From a checkpoint of a small mixture-of-experts model trained on Wikipedia: 8 picks a token.
Below are experts of layer 4 (counted from 0) of a mixture-of-experts language model. Rows are named router (the router's row for the expert), down (a neuron's output weights, with its number) and show model dimensions 0-191. Each number is 500 + 40 x the weight over its row's rms, rounded and kept within 0 to 999. Numbers have three digits each.
After each expert's rows: "comes before" lists some tokens at least twice as common just after its tokens as in all text. This comes from a sample of Wikipedia text that the model never trained on. Tokens count by the router's weight.

# expert 88
router:518555520430539543458502476525492526401511438517525456472474575461564501495492491468565498542515495504516515462532484514556482529504562503447521440427549441493496521561445497435588448514474548548525487538467478517523576473479524450502500418523515530503519536466456507473525529421500466560448555495487525511516496543498545445430486491444507564486531440518423489505517481429435576521474522508536421572464439494564533519571561457457525505462539513512477525466506487451476528537517564497447540523557502483490539450504504553512443551461578530462498469474394470444499478487491476501
down0:529457486446519539537494483479462462504451473530505467505521511482574545519451455538487539439479469546507554431568447448516497495484505514517432519481536469498461460479566439466521518471522480570456485542495489486512520559421525532489543493453520433553481442463436461491436485527538512471532473539550514494386544410480434529415488436542433518399516557519482390476433493475518513499553492546554473524492493538492504568506510474480489540437502461542439513570462488480517525480492464441496442531528465523469533403479544534478492513475500582515408467522509445520509518526519501496
comes before: " he", " the", " was", " they", " it", " is"

# expert 183
router:454558560448550518470518433558512536470552418540470442473487500480472481432453480490516503487511507507519473478563532544574481563547480446479493485434531456461506446534457475475531507589465533548541496550470433516482532467460520497533480460513515493496513509463495528450523511424444465541463563535480486533534474481497530396410473477409505539518535475521449514500562429493464517536475555482517448559502382508543534498553552481485527521489502521467481535494515490482497571511505606476462588495470504464496484473516474574477463552481552531467521477468424532497481453491416475434
down0:499441544505470535457499523504518540543541446510503503485503519506486482459414508409545548504529411532478474447459489544434419470564458490527497546591458544490403527552469506447468445424547521448504514455511476462503474548548523527445502450546545464474501546561504477502512460519479527534545508525489522502480460478520512489424479500534505476464459596571433456514486581475545486553566582457501513537479482477488563503470475472475504531498457497527530470535453511488483420495495506486454521466526488426495507469519486419508468510515458407478466488494549590478485440475506552399
comes before: " The", " he", " the", " In", " He", " and"

# expert 194
router:442548507448555499493549506543509578472539478521483500485462488405509496453507472484489480516574528520508493497501538524537517533498561492429530441506525487509503487528429451434554472541488468591551466510475467530455548508486533509476537472552469499485523530498511543452578523516510409559465552496477592516478419519450504478434494528446515495527514484553486514534574428521466508563448537449527448496512444531521489509543539473518559570358529477493453504494517475472503563444514510543500515429488486473503554478474598525473496547464518542465557433505473468516426430507478427500
down0:518515535528580475532481526386528472507571522482513493482462544492497566466519571534502565473521546600528556542457481513426484462532572534479587550541487494460470553549468475442475485517531500519477513511510485490526509514491542516493502486610423512506545433464439485468539442526511427510448485533464504537538537482547578409481478572509542517559496496528507451506592523471509510577494484477523572498525481468451483494485434577531469474498488541480429527512472518472517536498461435499498497470520571566454527524455577517519530490468494486536519499466579566484493477534469438507
comes before: "20", "19", "1", " |\n", "10", "2"

# expert 70
router:498577545518516500448514484563532519445517480514470434432493551480547501504431477462535508556495520571548498478521496542597460492575576447421500481474517456451478506534485493469504431587454539502568496511456443527436538467500516476517459425510490480459532497494523592460487529489478474528529493514479562532510500481473513465438467469399491529549504433522430505540538478506491514514499542478547472526502408514522495505516559434476598515493539480518446556447487475487443571514496546502506572449491526429498507504507470504482459552492531511476519439490409449410474479428473482488
down0:538567527507506477477535607445432545547552554515464473520452484552602439474537484510510502515615489468497557525525429509510511445506463504494549495452444463541516530535539575523525567469584531464485469473513500488564524481437553562578490504522492441451481497478497491521490514525520477557499559480455570477478514448447517484459462525533505547511496531524526483453453490473526523454574503542488492503517486510522471540525456463467585500534434512486450445475577422547488503526456517486414490476496457461545496572473466584431531494541482494538460480449548554469495543488473470458
comes before: "|", "-", "|---|---|---|---|---|\n", "|---|---|---|---|\n", "==", "|---|---|---|---|---|---|\n"

# expert 129
router:489537523485501481437551439514546523506510442567531477503468594495531457495464458464520506566501535530474480441549557570502443510573581423438526477503520444448435486504485480493486515554443508514562497552492452543449554463496541415488513482510502500467475503459463582423548587467535477512500478504467524486481484502459532486462488483403522540530516485546452509522553462561476546599492523511583485528493447552511554515591518482511552539489542503465464495434505496489424536482509555561476497423529540483496487517486476489476506540460534522429574475488428422482482461485500496490
down0:479489493535457456442551506419485414486507491476488488480514426488446559564506512555493465525494512489524505494450456484516469468482525557549506537479496431473559502393422512453483459494481456478497488553485508539522483558510448478468469503521434540484488443477475612575548435563441456476559484554531441534435495523529525532545522429482523529424510470521477567506503569481519470528518425506513505456435517563428470494585500574529513548532461475532513496472471428568514486486447471482519542485513474458541460491589525498502534488495501488508476502481468514537559521474580590504
comes before: "-", "|", "   ", "===", "\"", "="

# expert 46
router:436541499513535543508526466514503498458530468531499502491491515455505497445463498460527492485462567542495479443539525545502481524495524496454573425499519459535465453501492437461521488541468526593513433508412479547454600478518504486535574473529477510434500508488503561375594491471509454519512492504475497477480408469451496447411436412394510477520526492519472528479565399500475538529384516502517459488461488504531508508524504446486500555473549468530451542489524449468524554468526536530468533519507500518522545450430513503446448502490546578472542475467462493471483502487459450479
down1:413546490508464545458476504560529495497547520505494429496473514470392490437520507475472503393474486597466560524425477462411579437542522470496506540470503460476500493507446518482479513538452504540474514507539451511454463473466526532537464532540561551518435519459489521442461559452500520453443532549464511483514488541510414548506522550555464500568501423544477519465500497533478461550424462457474471494526546582489475564510514531506460495503594552436476488505526514534498537525490510477567532496517520467539497551495453516505534486480501505425467482481608575493544540529543510453
comes before: "1", "0", "2", "3", "4", "6"

# expert 150
router:403532535489496471441541454537555507495511493537469516516454569481534460480463475491511481551539564581543491462530544576482412502577546417421480469499545455486411444524469520497495528566467527500568488527485473523424521489433499453506535484497514482496494526432445591416563572474473494511512521476482510489509501487473485437488486474400512513517508498564542511518527404544475527560488556501541457540485473554520518535558512496515539545474510486504477527468548518465463538464539528564456527490523525457484502520493505499457456556481511525457557452484435433410465424469472481500
down0:539514504517493494506536480523465412571516498505513453416497459482480532496535499472634506527533510533503495500532535466508460448522440557510492453446482529590496526526475459465450496466460455430503415498479493450489397471500504498402421566502549455484499527456510512544527531508532535497451442519407520529444533554556492474483482499562428492519471486534519447484512559418491505496516464485485539496478490516528507477508574518422572488563545472514508521451491505451496448449496526442540469521496473576493439517500490573465456548462484513541520495418505481598495464466568514509
comes before: "-", "|", "   ", "===", "\"", "     "